config = dict(
    n_experts=96,
    experts_per_token=3,
    routed_scale=1.0,
    norm_eps=1e-05,
    tie_word_embeddings=False,
    optimizer='adamw',
    learning_rate=0.000973,
    max_seq_len=512,
    max_steps=7723,
)
Below are experts of layer 3 (counted from 0) of a mixture-of-experts language model. Rows are named router (the router's row for the expert), gate (a neuron's input weights, with its number), up (a neuron's input weights, with its number) and show model dimensions 256-287. Each number is 500 + 50 x the weight over its row's rms, rounded and kept within 0 to 999. Numbers have three digits each.
Before each expert's rows: a language model's description of what the expert responds to. This comes from a sample of Wikipedia text that the model never trained on.

# expert 13
It responds to: Words opening a new clause, chiefly "and" joining verb phrases, plus subject pronouns (he, she, it, they), "but", "who" and "was" after commas or periods.
router:495352417443491385502488484567521455512509539478510368515434496460543442511494461408451483600534
gate0:559513474445517490423532504434394543413507571499550456513563488467613537518514532449519466462530
up0:521506469536547471598464492528477490585530385509475470426515562485510483530535501479504477601504
gate1:435568511497566489493534506525573595486452435501512542471581498556346554477505454522530485533516
up1:459591634561433485524522577550351541446475524495511476486610460476446403416471517511429528524545
gate2:553588480539453531518476501486412488575479482545479547492556557529440493503570437508501485529521
up2:429469564493482534447618461491581510461552474584583513534487425511496554487476509509530499476475
gate3:493582476525418483485424412567471487443536453538485502489591396447467438562544510542547473399495
up3:453544493469443548505498530581494537559473529589464494502529472445469422519534506522525520540518
gate4:521518480556496473454468498471565608439514553412471495441507548467408497555479541544490488534513
up4:532542519546397511480445500437508544506512522473464517384513541489362451508535515462447577547563
gate5:453546528447425524496507608550545558475446428566501491531556491502526537533510460519601431470506
up5:518483461511483465476408629514551507488441493547440418455512537486399468529517548473516426514520
gate6:495541530459411499427536417465406666461542416424466519560585589479533515429541542565584463595514
up6:544495477508546513494490580460571403414493495535463513529551526511483513441449595523478481506496
gate7:452548544573478542477559461472593629500425552532475492484551463457483521503492533498513563552495
up7:401508512468560478584570548482521480498479496471579482466515522547561534483535435477492446523502
gate8:475533492492518543468478551527429698529551535584489513484484513533393482458509505529490474577508
up8:454521493498543512602513577521445608503537597550564488482454446505481394491480499484447551522499
gate9:465480506477581522503506593533520434411491425544498519473528485559484468502467593477464529464563
up9:517526540563432499503443404503558589512434511442398533563493459551384511419494483552568438544454
gate10:497523442511571514483507534458430496464507448585519439420600505495462424496561481452479459555480
up10:544485470477445455590541424532510451472534561459469555629474518502637556495434512532468542426459
gate11:471556520455519524551579443503489544498515419493634517518492513457583516467493463443534426535496
up11:517469449474523524439466610528494469514481496634500475504574503502447422504563507505445372526511
gate12:420561483442561489505516574383468437462470430481515475469546518464487440452492505478489426535485
up12:486518516516425551426474469558511578484542541621469508565424509548502490563497559499521521477452
gate13:555527477552519536387401420530513486512536592500523541502518492543546493468509588452455532521530
up13:495482543518406490532420494504476508488462639444474476523495515463577493544489435527482487579472
gate14:527566506571550478466429510527515548442519503452433518513458512501587475467426470472513554482464
up14:486542496577523522525455454520492501459541515458409453571463543487577453513499480521490506510477
gate15:471550503456514479511487449484516443508462548447605530434515488460594426522577562473509491482572
up15:468469511539524569469497539588475542528552474555490509585451515516475477512464466534508467501486
gate16:382485524499530514546646430510457451543469496584551460553511551518481509494559512523501517492478
up16:449474461482497459533537495493370405502496584542544487511472508483485510483490501404468454531492
gate17:481481569475472566429475534475484509503429450611545509498475471521489437488496518489543477554533
up17:547525405496498459533534502635495464520495574457411403495494457389475530538402468453480504515617
gate18:478513530508481447542471480500513429524475508513564536581445497555535521558547443466478546369531
up18:617543547543463593446509456527560460485484475443427518463488494462516485411483490526532585480561
gate19:432558546546492541451517537538469543414485485496561527534548536512544551491541492539538458535485
up19:520518463487512547532493502505464493523536539453596573589584555510548496487534536539531396488425
gate20:584504461490500498538437523513563511507499542443491467485460517480486533549433509522486483462440
up20:479468449468553433525488578483534447498517587476587466419496472518500480571509460448518371486499
gate21:454486539523544516431514544530432525411501531437523509391534476521477439512477473497463477495522
up21:515540519503480526553504565448503556527535535475540511607536567528594463439480451514502383522464

# expert 28
It responds to: Past participles and verbs after was, were, to, be, as in was performed, was featured, to play, released, built.
router:468498502428476502494490517565519480566467473492495493519501504574468506458503547521524451502509
gate0:499544500504489465466562565445509505514515536520500577485406397490522501484513498453448465463487
up0:516523407466552612527599403410555445478370616437553417458434427564505454472441471403476475504480
gate1:500453446471494426582447461548515431441502508482549583538507518576518423530428482397499508484489
up1:597485553481572447447503535501569547541489392512496562518528471561425509482459356433568494497508
gate2:410657546597519480537526554512487541415337477516596529518535510484574382501568416531504465512480
up2:586491577554487439485519543493606536562484487565499508500486313468654506488525429475493534565499
gate3:516571642527551576456544469479403532574541482451501508457413529504512481450506525634476559543482
up3:471582484544449562522441508495468552477491515495485482550566488549515401525521470498558502544590
gate4:598445491475482536470504627513522533565463571556481465474516513576495473434418450567396485469560
up4:531476474598438398531545551412420514524621587452482475514489503459527474546449591481415593423427
gate5:543574467569566503485456532500442496507615519483399538509524475399481514503535479475496425427448
up5:460576462568462526580484484512495596479485509570557578416525515571532508544533433605417495507507
gate6:393563533531471583458527538500509476444337369592489539465647520499522541493550429506544512489552
up6:508447406519564492515417454455454443530568498531394491513502585491403584567544614600427403492493
gate7:390399488489526541536569464519442478477487532478508549406521415509494513532549403562512491541467
up7:529560480542454522528476460461617521511485475502461511566558565437534498518411588365474493472526
gate8:527500482457481460433432549486499527557488602486474494424522471471601580431475564594464393492496
up8:492484451423484489475527418535463426541462526505523440570454571582467488553475458430475574426437
gate9:539499430484497522445517516516432569461538432540555513499536513519512520403561476489501594452543
up9:439447473438549470476521562523487579555472416543556500548586413419602492412578426501471538475546
gate10:520463448511544492512496532474462448376484517586472488505519473512404530546552444507430471367350
up10:527542470449508511450535477484441467473508461524547458494544466512425546545461488555446484398340
gate11:487587537423482585541519573547441480462505464523463537480533414450409521468516540550497502482553
up11:480442468485489437489508384481507506530482506457488379602560530457516559511425495412520553469480
gate12:446474503523474473445556439508558505453498567490481510474495430526496492414431546518504398576573
up12:529413485513459403605430480413481457539507400564557450516550527514510415426529489429494603428495
gate13:490526526515456470454583513563600568450429484444517557467549539567489547454493479578535482431506
up13:491477475533506407523572458479456511520475433424564500466536480482487493511489485547458511403400
gate14:496556489535516488611492530460508525377535416603581506469533494531556470459577464428460533536451
up14:413506540412534497483452521502408568529515570450508480409382458522515650436534511558511481509534
gate15:474509523477495528532535585409437520494503459495511499477493515548523537528457597476467520549429
up15:478538525518524514575535610468464533470450450549568526462557415516534452543494557492487548535477
gate16:535500518553528562382533493602457564478534499506445452504528546448517525434553501566495444574538
up16:510479463578427512515431440503538468450581641497459514550462517582446362505527585551497462599520
gate17:431518548525509579503536553542644562486482400536465586474505465508480558533490431390593573521522
up17:513475461539425548632455394489524474512486470581435477536499549484447402514541528506478512484441
gate18:452608466454490482426496552434607542487457467510542463490509573566573599390455495539468492532615
up18:452394500565481519587401475558524449516511551501476588498414452436482417561567542473557475564414
gate19:469477540557441525527440547439524502438550428594525458504504466492481434500528498483548490364580
up19:549424473419576418475463541481623477568404465481496520454518596500463577506437427506536493595385
gate20:530547416589435503421561491460515467487431604570573550515545457495461503472518432524429465477390
up20:534496554445596540564497541490461466477548452425405468484556559501558459551467632555437578560531
gate21:384520519580608463482484508499474512399479473583505629547562530526479547560474476468482469455500
up21:542516458461465492431559566553440502490519450512551501496430492476550377454463466444500608481557

# expert 53
It responds to: Connectives like and, or, the, was inside table headers, titles and section headings, e.g. Stadia and locations, Promotion or relegation.
router:477462412461600410553445478543502438557602573624465431476489506524541478551545573429427524449548
gate0:539457527542475494435597476597447526428472561535539507478506423499433578464497369506564482560507
up0:461426441490522435461458506552485404429507551623508423550545457499529420571521445468489460512495
gate1:470486521532594501561542632470407530581459450487495532554620500484536483520559535510484598555428
up1:518478500448515493533517443450526517479475570414552453487520569420459413502491541510557527510503
gate2:483487475476568491551465482539503482527543581451478376576449620509436512526458522547455496538470
up2:548540505500424519521507510518548575427383452446546574494445496452490513466543513565560487505469
gate3:524474478591436562392561484524424499447497489500469488460503535430497483517454410533483548595419
up3:570435518501557528387509543546448424487556537542444474518487493446448444499521452481431535554464
gate4:446519536500515403600476489454471482589521482529452486611521561517544478534471447528463502530495
up4:456498498474550486589421473528435497539525481540517436608417558480506479522506636496525518515602
gate5:546552510524576520503537606522429512451517529441532553470495450520429466535512422487453531462499
up5:483537488554471438533577582459498492535559521477553561527488515464439408541473430525538576498468
gate6:487495562571493524423480366615567507552572560523447499509403539572512468499447402482587497565480
up6:492468512578444497502414498551513518536540488546364532470494502504504449489487463473636531520550
gate7:493506497485508421564427458560502507517521490528502562524570493511473525524573448561483560508489
up7:531502489487596424524421501458497470516507449507418481514553507479495530552517484503466549419509
gate8:483535511448486494490484465571555487576476493555434531570481614523417503532535562496527561537504
up8:508476492544439450543391395437504517492410557531471482525524443604589537463451566551486469559474
gate9:467502512500544619551456483422488464478444397556450501456512486424508535497508501535545614479552
up9:550515424460409437552494515532522550515513613426509503581447495493448500496464471492485374536547
gate10:539525545534428590465570565434529554486504486532436468473499466560482474450523464534507443522493
up10:407495473513461510479467500482497473428582475526517476494467498534445421542585505487492532458438
gate11:580465500487623521556529469496493517444455520478524454521526526442534531512508488472546549539457
up11:376535586606281577523505479466492466507505454407500546491417550556460468469441490517574475530481
gate12:473420450505547556472532564529456552514514497589484477426476487474491480498538565440457552580477
up12:434482475483490491568495411381469420535475479467575500521504545519547535563512516501488425464471
gate13:408517516509518501477557438507544511489485497497451437481475504495476518403531519482492494554503
up13:543402505474523519489463448500513481533484496545533459506416458461457376532482603470495490587533
gate14:507559597540495490522599437462500562465538481434464483476485391489543542504412473447462558510490
up14:479474509507432516520467487491471509501428513462547558517490540532407465528468445583527524500445
gate15:509491477499496544478460407583445502542546442451460507507429425543499507496560518429455457501477
up15:425514483479458446524489492564601507489602534496461496559472439506508505431519420511466434547484
gate16:493608520465599557502473506560511510546439451469460525500567528515552531486451555580459431458534
up16:458468477493484486491585529492456581497515502519523472508517429496592541478438540533483406510503
gate17:539484567431524492613408518474476429549491469376518504462431496448421545543461518513537501540545
up17:449501523462470486567497571439472536478512541453499488550505544512380541535447497505497590542466
gate18:492476459472493521605524527495482444472481502415498547538466472525571532525449457425557536425521
up18:458471550574485554557494464458524618441520567454504458515536497459443497499535537566450464548447
gate19:449505529485515529627616474501490482461504572444460507440508550469441558521533455522513575610461
up19:470523512512528524554563552533497472516554614555440517486569528486504550551514429537503522522443
gate20:554564512468526476570483486546482468545520516421447561522492551548469481485468462496557543616540
up20:483527526481559535485469515496494507569507526520543520512532483485620509555486455500528478334537
gate21:473483486566461449578448466540517483579460480546354418463473502468543497439549490507523544628558
up21:506455497535461425641490443503556407476553439532393477563453511458491465480538572548496475544491

# expert 39
It responds to: Line breaks in lists and sections, spaces before numbers after number or Team, and ordinals like II, One, Primary.
router:535452572503461512552573505517477503515520476511480484534460487445596437446511528552615556518578
gate0:487484520503422447569522465442499452436392503476388464488480429522497543476475566558474435529464
up0:475528479529556532477507437511550583562537432574544450568473571524541553457543423425484542429498
gate1:555469504569440434487567398543504551444459549511516530572529498429504586458495505495563525454511
up1:615514545519492428410551519577460516460582555537525474532501473452550505483491508478533580438479
gate2:482482527455496501513534597565466515473514468441515535461390443483495501463507571484514546579562
up2:580534537440549571385517463472493517394577398481448521471507447520514485471482523521578491427494
gate3:481478474482489550447496551543518591442402456515496502382538481489474486435487354478525484506533
up3:501474487516431490586495505601548552448535502527537541460472449504488452461550451502567495575542
gate4:486547488495523546465444551425509493517550474509495510501520535537514485428468417465466497504509
up4:524478500480383454494519545464486526501460546452482501415541485510600582592502581473550500410547
gate5:510574446494574497503525496499465471421432568565540472411459546519429571532499512444479489483513
up5:453451574547520475530569470544442463480482512495512498487446498416558515548478553534611489493541
gate6:411514542402472525559526654460441444566539529440627499483495497487506465593514530443554523475470
up6:490484518439484533625582587528473483473533544487628467467476492531511537480453544483494520445414
gate7:450536496440401525601474502534607536513457421497539497502438559525423490447532438417463529626533
up7:561504502573526443402556460434471445491495655410539538572548513540493563474457475555495459421438
gate8:440468518453554529426552557493499514435555469522465480538531524548472490438432467549545518451443
up8:469493523490561490517546414523486429520562529554489473553480512458482420457501440548573500497381
gate9:507523500449504507541445647558493534458460502525482500442601423546447488553478494457421493473467
up9:517526485428515523512475600526481514479544471556503487521453426561541456490526524497508495436517
gate10:532541532491477477480474519531527501425554526589477476488555515550490434507438511409525490503508
up10:481485556451466551451499494506581489483536557516587477400483517483507467548472529436554492457529
gate11:526505475599549474570531528442465436556412510472517460477478486496434499513576413455456540491438
up11:448501481572508390520537448523564454567486505443498507528483346419508522594499550465566497486516
gate12:449471530467492504475512552509517527524526447435551482396657540507484522554538513572525494492514
up12:534546547456432528498482582506525481362556457502535505469573381577562476486529460514491463493539
gate13:515513480435518479530499410512593537575533364545415528399550479463497523519579510533547501556473
up13:469511535520498545514540420492567505560372494484463441478516552479455603445472419510503589568498
gate14:501479487456421499469432523494503541389556568455502563570449493547478469508527502413513510469531
up14:483506522400483490507496501376569518406552442463478553610458501497518537488500551459557501428405
gate15:417556510560495578507493577480424517553473470404557499497635535464502544482512568498521495471545
up15:478493553491528621459467529512430478526555528478471424443574491450488464433433457492520556502466
gate16:488556440510525483561443534409460526545368470462576492474629446519495657534475530547420493462510
up16:486496479533475526572451541413501522491446492539544440416501557593525503402636488425480511441484
gate17:535543479543527560650515604554482566501490526553512556513493511512515456462632481501512526589520
up17:499519466529410475357521382468495491552526481461500485529535493490538527492436484560490489462457
gate18:576476442408487439551501565473572504643407563515577483387544443472455498493569598525484504525546
up18:465481513355477510544470579462527488590502503465461481466464517500491514449433571537616468503525
gate19:482480474502505481554416500524554491559583491502527593438456457443502473561514491477492433501516
up19:440510516569560494450404503533589503594548506500496550416531470434504562534517515464431489520485
gate20:437526479508422586446527512501489425426552430498449446547481400469533536455453433556527507499519
up20:515489507420565521494516435461530411494529408582421473562499442532560548415521452531463541573472
gate21:501499523486475521565461606541508496516527476571499490470493548450448463482497568424474540497536
up21:541486475480528537431576421505540551485510442451479490447493453513573517507464431596529466459474

# expert 56
It responds to: Line-break characters ending sentences, list items, table rows, or infobox fields before headings and new paragraphs.
router:418465580492543420570496552467451442510538444489560500413408544412522513474482597526622474399487
gate0:546474427533497555536473506578467440504554516571482528522546441486486485488493443466460518520430
up0:527427510519446492531395567563464418518631508546381489543488476457535436537473493516502456485507
gate1:478448470471526507523534532377501461511444482491529398470497481478474528458601508480502503508441
up1:402413474489544484473526486479531450545479547513477454538497480492511507529510509425488506438536
gate2:522493455460512464505506488486572528463581519458387481545564520522489526504498492459463476517512
up2:455507466528499471526529445548506499464563492569371518505549412526528532458502460558507421520499
gate3:444463460561500495427537386479475537515443544510583526430500536533379499498560503410532697492513
up3:385463547611480494496519456607417491449394578486599541457443588463482502529506505436592478521547
gate4:438467505431642540587606506478542529587561515483429546548558423477570522495557456536522548552456
up4:506528518453513559522584552485467403564535491444602553491492331516511567525538460440556536437518
gate5:502467555556618476560431510495418532498499561577504565435487526461539550503467497496480423541504
up5:555490475408526446509446483563559502519564475490397497554482476473556481495523509507502573425555
gate6:508391515482502501550496505589556428520438490453563489485521534481498461501510546540483480497526
up6:540623512444458502501458458426510612521490508372474529550508447469456592471523504447497525487486
gate7:558530479423452602403484504533468495472535494599446464548575461579555439587562479461508544517516
up7:523387503471512475532487508497517489562635545575386523529518445449486498523555467495514517507478
gate8:563482484533537498452475448540485537560505558481536510569470506455497595508546504478493557462503
up8:470585467448497512549531543461533510468496479605524487426491489560463472481448479489510509522489
gate9:444518461494548447561561427407557527555437519462581546626466518520519516456457517479468546533516
up9:565523478413394554440520532534523480447580548525397467459562447578443527488556487498486515424458
gate10:542493493442436546492496422443480487554519529383505506465547463522525566540525465506456564416515
up10:492466516544571487604536506474557433578532404504411487600522497469578528522492480511499407454493
gate11:548453496531426544538517469464453485446427471605507445466495520510508442477581478516521465527516
up11:571377554597409561569469513553442491398491414545494516503483469469538466473551521544523549521521
gate12:507523530471522485524531563440500584493412555538539363500586546582523558492536489471449433464506
up12:425538466559533525429491497503455407501450470459570437504493588541476503496499504387483535449546
gate13:509404525533448579466399484543447602493467512480559517540528488507554515529535526483470470557445
up13:481393444493477542470520535466527425535460446475584535512475524492497469418558508473497505438534
gate14:425632498552567489439561485527507542444407438498444558488561468489521563442527515518529475599502
up14:602475467499503529455428428476581543495548545590526457523542510528450530483534473448453571553455
gate15:469484448408471427516572507539492518504514496546568534539534526539481524484558515434496581551480
up15:480438510484535442534632545464473510541448503551620562493453523504468502489516563501550522495499
gate16:604530533491395526479557479431512430578453491491561477629535485507555565552449518582487468439428
up16:506461500417448498524464440403580452464592509489453502502486483501533524524532569598497501483502
gate17:431494501439427539515560553488577697450402607552525465512547492463468508444501493546477566585445
up17:478513538482386534469487520517535544376414519514588472450471505438471480437469525578522548608509
gate18:406491546511377516562475457565523469448521490513528547582533456465537474532527537586514472518474
up18:417551570563471443515548500486467542447513584396586550510370507436544506503499508525508429445501
gate19:538586514458493475481602536404454537486518617575484481471530499518454533485503478561476541538466
up19:559375516526412521508476437479513464419502422442525478524454409514555514398515481495482495492455
gate20:499492491522576518474532510505505559521521458516479592512514516504490465467542488544500526476492
up20:582534515445472514462526425470564585549539585449516568468520501508465573486504464504458533528527
gate21:455555472506455504593492489463485471434454418479435519611533446512521421366508533522497546454496
up21:434505509530509509550582525458519529427498436418483573499502503440538532429503493491555579498546

# expert 44
It responds to: Pipe opening a table row after a separator line, plus the, section markers (==), and sentence-initial While, Although, Each.
router:495515471469554505543563677498476527487524444487528502474442517437545499440516450503481513547490
gate0:450467482528525513476574497477480456501581497597491518628514519447476460459494473479448552484465
up0:526509481490453503533468491558592591510480543479563510475506476509462515545520543595477456497540
gate1:500426543507551400466530534466494461528553490566590614484445468497492427511510404466434466436407
up1:552387511457535471504568566480514501483578440530521546429392485421467450436478429465490481476467
gate2:633486473458477494416458474563501456454483576563458545566512515543547490555465511484479518517495
up2:504520570554480559580451452450540560500514449406474482469494544509358496493362540536471489483524
gate3:505501631485491402534526498549446515505415577420475495455534511456534474464505528477470470573498
up3:517556608491418471602550494548460495441327539414411551495565456489525539455458508523457524548530
gate4:509506444490534462475557580511462496486528534533496470419439552474571462464510452437499523512506
up4:526514472500488521512561571439493521459528444578490469445467472483605478503515491482501533514525
gate5:434509464389506462505561585501447508483485430553551468398462517544539427489477406472507520550484
up5:594476579638489591450464426491529499491545524462461523574561445466464580522492566515495502474524
gate6:508580570485545526477442525483556556555499565460463591513604465516503525447435622531494445537574
up6:567437522513452527497582557520542567489532378530483558479454615494539507497564431501573577594510
gate7:512446518559564618397457483448505543508578526437440544459445518546567537517486546453551472520557
up7:500521485580442458487455490518505510462400613487462486486549534475536596443466489551460438468488
gate8:536426451575522523567510463521478464491579476556548649535522472507424488433545515502578576492544
up8:552498517482549432456608538541454482489471416548574530443480463520526491415563472455560503602545
gate9:526556446431533518535549565444483502459498456572551503387441432535459454493457411495482608517540
up9:531533414389537528498556550469460472423488465563529470413441400496477472473448456473467594499536
gate10:505537479525558478415483456550513551483576444547558506450509475449485526508520512510556470579393
up10:453471433483533415540534499505475501481495532554557534421502446461451561503555458504524552566414
gate11:481552390541446385483517509472511643484453382444479516520512500440524541445553512555539443479495
up11:498540436489463348548602536562478582490467516482584472442491376410533456440519514527554565483483
gate12:528519499615441452459516486572470394456539504566503451489523475637488527590528502536597565495491
up12:458471434490562486558465499454473458525524484460497504508512577478479504505467491547446487491444
gate13:553486421463501536503522504422456486471550412560524463508472415459458452394456482475492449500534
up13:515525659508508514485502444516528610552445454433460556519595497553486517542488504495550497437516
gate14:546399452412534532386565533513397462491504477474450542482469553421585553482446437435491473483505
up14:444488618491477574544498497533525521552575465515589475417475381545469441492541517527515489521469
gate15:493508597521563521539498387455498449597555458485537506564456435443544464490499487511505514458446
up15:537472603425504570455472546561443510533542476505496479539464513498592527545479418550563510508412
gate16:470500507574566499546475487506523426538447457506534477476569436532442532468532511510415547554541
up16:475442541515513533526601578532439524494613453535439463499420529410587469554566455511570545470475
gate17:542503455415525524517560609508449539473550420581543511405407505498531461459458389463544556525553
up17:529483485447522530534553619491468525453523444607568507411383482489556420496476391493519542545524
gate18:491499472547505555429456446589472482459482453522465461551526500560475522454470502413512535456551
up18:595445546493472431486493587531454523502567505493511413505471550550452454489468533543603525511532
gate19:512452511569430497471453490528480496497551508473440451497476532544486493534620568550487523429530
up19:493576493500521509579412386434555497509467496469510565546542472537421515533412594507512487484483
gate20:477498442472556459568584523510469471525498567488453485510475588468460528538547495496426491498471
up20:497459427515529509704580574564448475529519494495471470454492542433479545454513448508483513539478
gate21:453527499514472550496615559531475498427491454540434460501531396432495535435529459449531587541569
up21:552463456467543493491502540511558497509431443500555485479444506522458494552322514449578491491548

# expert 15
It responds to: Prepositions and action verbs in sports career narratives, especially against after a win score, plus defeating, scored, guided, finished.
router:575408462435481434455549427523494411569552481488498469567437521515509487523555549590484553533438
gate0:493505547560378477533454428475480496546458501442512470416420475552576505487521607440439506540552
up0:503526514534523526386457493455434561563465438526548489424486452461523483451636615462429480531539
gate1:471555512546488518500546563528468506505518555416611478558541369552502454537455548546508599546521
up1:427558520492480469485497567497517525562522497422587527508465384550498504533522520434512548576508
gate2:521537497525468566510406529453466465512533442478513495566514558531569520473617510581432426575472
up2:475475511468498476469460592560547460524457487504572447547494530483505457529618506509514455537418
gate3:511477467429597488520507540616434509439459429525435491509518569428506562436524579411579530526557
up3:501490442573605512550502644497562482566505398548523485557535508386419417505586519395533514434497
gate4:452507543492517427537485415505448490493591571430443401516514433532548485484535498551475574474486
up4:471444445579496528528394527454549431479476465532578478532512515508424535562478441387598512654575
gate5:495515546478494502560565496501465523511651559519521565566504436526594406466537568539459523564468
up5:634479529581460455550479482454419578519600493501548534558515475473513554560472511457410446522475
gate6:544508443542545497504409513504562481464456455437438457507549566474523605484466537583504629428459
up6:474510566495411507485556475525459518449537507449553581519477435489507545572449448486431399444533
gate7:474525530506582487582504461507537419484532562508550475518500503516570532419484531495588558514559
up7:411486553454477552589548500515533445404534578483533551506530521551441401489471564524534528495527
gate8:541509502471522559533477604485509516500502386446467511520537534453464564435377440509528577513482
up8:432567629499464525486489506504492574469526546422441461547560477500550483490493533410500516555501
gate9:517556536572573575560581434496501525479542431458479562463533488489539607541481471481499549479526
up9:514512498522514508460624456566472498502595508470495478548482436503509653593520515482487512467481
gate10:493499492485440459404503539474504479553564543536416492525373420545493412484486493565468576527535
up10:478488529518485523428460495515540484530577440493435503412457492538490468587410559463454535502559
gate11:495559503541558566479448518505547481553471466503565489569546577494505425526416567456494476426536
up11:466499564496576473535535521440574560458524494573430507464482445490462517422580343553477516575548
gate12:491518492502541503467496512456504537446427435534495583504498562588490469453544499551553410454557
up12:472501539434444373486459539517541491548501559509467446488550454383498519546436498586424574504536
gate13:546467436514522547567515431415498547508506513439525461479559510525524469501521559481522639470477
up13:557431378566536545510551469314448514566529551562611476394543493542502475564488554497492569399501
gate14:358464505437561510635452538469502504475536511470530512564510401400523465431651493631514539443592
up14:489454532431524555512404577452561476361424509466445478568484484443502541423571515541567655520628
gate15:477557563541500504493448512462559557499560494419515521415460489488447526441480433578490489450476
up15:468497538524501439533443537519507519537546505459506469414410556556393546500464405561469496416438
gate16:537469455498552623530532455434475471450576523556484516560474513606475501492516474551463523422503
up16:489574581500549601534537530499512533477392516411528540474530448476625517530584578534497545465537
gate17:506563515549441535535590425480473507478576548469393428478533524493486510540482546540453484548529
up17:509540423555434528528648515479416435489479495445490474516474506556483499541536469615479497532518
gate18:489527428426515495564550511421585555543431585440547504386483606399499475419485555471538583527535
up18:516514404439456436533523464475538475531447597474568441524479557525506434464488527472487508515516
gate19:461509535419523494534489579518480516484551434489538550525456465412421466446526427435569567500471
up19:500439581374456537511555574458436514503536467446492507514435515439499545414470414429542543489474
gate20:538543500549524491472540460471548514561459424540477630504555481474459460556451500475515507581486
up20:551520493505499440498520465493561496589452428586502613505482496535481530553442534501509492524458
gate21:541546450545432449583414471492471485472417473485435400446501569541475531472480576500456458539541
up21:543458539483498551635503486467579473463575520442455468518534479421467527534392423405459506458512

# expert 24
It responds to: Prepositions, overwhelmingly of, after relational nouns such as part, end, member, age, as in "part of", "Count of", "went to".
router:416477404506563447505584614492435490536407402473559554535579470516495488525536548540519517522382
gate14:512493519487537568507372479435530512560476530509505427590611453510556458537432444479526458563506
up14:560462428570440505461461467460468532485459554473457526479600573527430526508518537475455401583480
gate15:458470472493566515532518491462426592567495514526544482604490596452479463473501562519531421438491
up15:451534503532528524507491433509502456450468500457544564427495557519442498498507561486560559561491
gate16:544526451477451566554494472466451505438481457415503497450476506509563553589396336529511449464433
up16:502499520513537473467529438502500471518573464524457416493570446415529464531573482487492505548514
gate17:526503525607552492512432523464534550549620561378435567498477477466488489484497511528552520482484
up17:552513499512575450508434538497582497500476607418425614436454516519625469481429613476508460509459
gate18:471486501442696497428477566518464532538557578516523551502540460526526544535535577449515520457470
up18:566534545589398564559542391522511514484504465492521425551417561514515484438463468470544565574544
gate19:423560514409495436449530506465471588514460540444552477480449551538499512488413478514508426515491
up19:473503528424550476386505482460488550506453548489526456531484546565502434442474482477531391568504
gate20:482495510477469491533477534493539493484490515502477569496423397498388539432492532530527435421498
up20:521505596555450560470522508532480555399458376426478536468447553503458529461410495444504421476530
gate21:473453577528471440513448470546490541465529553541580419446489506505534484438452528392525483628525
up21:462483483501580516505510474578527536487454572492426574464496530530478486527582536515432558507493
gate22:468512494463437607519489493471464498462448407497555536538394499551507540374591535457540537399510
up22:466512467506493536435498540465495490528491373502544553519437478498593497443575456394589503443478
gate23:516490533546562563480464517406534531490539414467396500480451546497508604408489527467487490551569
up23:396539508458519528483540439568522455553544613518522521480512594480516440522471565527450584564481
gate24:434517525492595483526492526518465482532530507469525494538467425409490590461414540475470574509541
up24:540498495502469437485466504470508452481496510483569454551566511467450461535430540441471530536465
gate25:554465551535468529482543490502567498579454427529461443534447613459453499467458445524409385480426
up25:500494484501397458477563429436534533539439448391611509483475581440461539432496394442488516492508
gate26:429557468483595489422552533485420535438480532439626511555512548441495513487499472496477474561494
up26:548567543483498474426509507433485534500512588438543504552569616448522526462456495474495455518489
gate27:607514543539483506502497490552448490584538404396521580411498515471514394547523500476481554550508
up27:556579458425377557532501460457500528491487423483442530640538422500553465488517417432456553345533
gate28:485421500530447534511475506437529522476512478496506493425503492478539501494468408533445385537489
up28:570545521529517467462522482615464484416495557443497548560498443506455537488453519489504561490534
gate29:471534565525447488512466488475462522501417405470490563388593550473382539518530485488503541505465
up29:523482497425504520504496425518569532496547549430447392592452641500509481493498518496546437484493
gate30:569525482576536458591534497473493539567451479506456541469561613433519547566558521551550488483473
up30:538521514489386505482473526494489520470529493499425500482521400506510485529446491539500509441479
gate31:497488491408460479539534527603511520473531432471442552489477484453489466477427499604577510496499
up31:463533502568519630503526477377502509475486566515440481544531581534525553476493515497396433528529
gate32:462484543535536502539485488465521500421569477520492523505444410491389449441476624423507467519590
up32:374567491531531439512568506497482452462560568535527447516581392415426440480483628401470505511541
gate33:647460490505577487418491498561554517458414513513346442434538544490490452518500490609524499533480
up33:517481521510558435491377478534564470386555511528441486520473426519573575545531495571490496458467
gate34:577647486484423443495451465528537519461601597552492496484477501488530480541461438523415587509503
up34:542519445502518447500476537533468475599505554493516468409554459425467414597461472570506541517449
gate35:532509439588447510428482477550480522493552538510478470552521523508470477497508418423488609521526
up35:540447491531556417439472507562486433488500495562482511512523481502488477519572462459495481601474